From a checkpoint of a small mixture-of-experts model trained on Wikipedia.
Size: width 512, vocabulary 50257, 120M parameters.
Below are experts of layer 5 (counted from 0) of a mixture-of-experts language model. Rows are named router (the router's row for the expert) and show model dimensions 128-255. Each number is 128 + 32 x the weight over its row's rms, rounded and kept within 0 to 255. Numbers have three digits each.
After each expert's rows: "gets" lists some tokens that make up at least twice as much of what it gets as of all text. This comes from a sample of Wikipedia text that the model never trained on. Tokens count by the router's weight.

# expert 13
router:097119165092109179190155116180163169137060180176139095093116109131114142149089154119113136171157103111098105105152172128082160072177159127072123139076160154050119133173127087154100082113075150135119126132168110148186122118163162140150146102093150104138022125140092131129170158137196101201129150122178098108127135080110062127172149169129135120143094176150150166113166131167087123119125
gets: " of", " in", " for", " to", " from", " on"

# expert 5
router:095179114177151177160125153146153099106146136132095136138153131126083167124123112140142133143143146115128120118119121175135195138149141115158139154128185118137107144179159093169112155066086101136113179104098164171111167102085146047171106098093151149170083156088089087135128134092099160135149151125154078095131124121080135119101076121145156122173074163151194131091073115142096081150148
gets: "-", "|", ",", ")", ";", "\""

# expert 14
router:163124129154105113099115175255157111132104137078161159141138069164111142187124152128098099160176161148127110156083127089101112123151127091129119091087180155084112095104110145156126085133170067107103095141060115122126188140121139128108097095104184150194096251120138101082118169111117095144160109139125078096102149135104099126168127133177149138089122160101079202149144119093070100114115
gets: " the", " his", "'s", " their", " its", " first"

# expert 18
router:118109092115145153106179133086103115110175095149135185198125152115093177098117179169092245174158204150134118138138115103184100064119105091109125097063239075117125164161098105126076103111076102041099145167090149112180104170165138136119091128121162099149074135136114122174105186143132098171156106092134163156132146066092171126191132148139152065102082113120115126151080147104093118092116
gets: " and", " as", " In", " but", "In", " with"

# expert 15
router:133181079179169103180187189145138096087076154127162155139125164100107081124122167169134128118149162152137102115089115137098128127147146102112107117144142109100099188178118174137110132136164150122136143093142130172162171121117111127152133134144111092153113109087130154160116116078103132106105172136147103115149137105104128140168110135126090123131118112129146171131122129119084159126133
gets: " the", " and", " in", " of", " was", " he"

# expert 19
router:121111133119084140145090170139162132082133087180159147144156091115097142164176152152101109120191118151143113140114113140195149081144097125154120146052167157146122184129131121136127090084160092117122152123129113131130189107147166131133131080030085053150092167157114100107137127102149145143194104104105126097136120079115151104175115167169122168128115094126113163186114157121101092107129
gets: " in", " to", " ", " 0", ".", " 1"

# expert 17
router:131141102132123167160156102097127122118158152133170111129091097117131137145106181106152168131170147107099111192091148165121133135185068101139104116123125090073087117151114155157107093081047085100120177166033149165114121158138105066130130122119171194225102121087127099123140122162133078124138148128165105117138133090110115159153123082170124119169097239120174123055133121090080150161146
gets: " |", " of", " with", " by", " as", "-"

# expert 7
router:115141121193139128115133138156177111125091114124173105152110176052136172113116137172091122139139138101117077132096132089165155158128113100152159137083168111079093120115137125126137155085152129117134159083152167163149160146154163069150131097106157092161060153123152152121093146136091136183158137093115156074095140037137134115199095163158071063096126119120168150098113158123114159103136
gets: "\n", " a", " ", " The", " an", "."

# expert 10
router:136159082135150165147194148170130168140126116147152132107080126137083152146137176118077117153099129116128129107154194162091134092184121095152130147099159152121200111141104140147058078084100113143136170106132117162162162169131137182109123054169118088146064119105122093128158090131159134150148145139138097161127124097093154129164070166185136108124092129141141182180119123220050101139081
gets: " |", " was", "-", " is", " a", " were"

# expert 12
router:126086095121140150185079070138119101115159153158130169160121102110116178094151181144130119148128137118114111170125149153220141104144140133101152101089105095157151107157185153132072096110102090101123170094111180115144112138133209130135127116101161158167172101128116109147101137069126096159139143135141119110189120101157098152112205160193107113123120154143093168093156142103097229047097
gets: "|", " T", "i", " K", " M", " R"

# expert 8
router:127105164163133177131127129087178172132123080119163125152147106117087171104124124207083204185176134064101108214067162109149080097151113110099142141098174131118099121113173075150131118079139094130094149116176177067183149120100143099105104121085161093232031183145106124123095147071074093159086078103166122089116138104130098152141129122131135131141071131094149113145150162114124202120127
gets: " |", "\n", ".", " of", ")", "\""

# expert 1
router:079148153089195135147122104139180177050155127176181137169113066113107094131098118163068159121145137107157144143102109126147144089145112124124127127095136149137129135144131139148133119156196144154104143189123166132145146168113149099143160085119129181144089143149177112114111132087104104128167138123132059089155106088132093110149160141101135094072060131143109084098150139180065136115079
gets: "\n", " was", " a", " is", " be", " an"

# expert 4
router:159108119145184139140133119155151150089136128092143186168099137111104134043106105172087111144173139135169069176196131121143153137134149121041171106039180176109159124124138132138113128087142127129104188125132114123140100087102162124125110137131218071176052199116130154114129106107096167229132086107142091077113129052106085179151115145136121121103050182123128106123132125149053156125097
gets: " |", " and", " the", " The", " he", " his"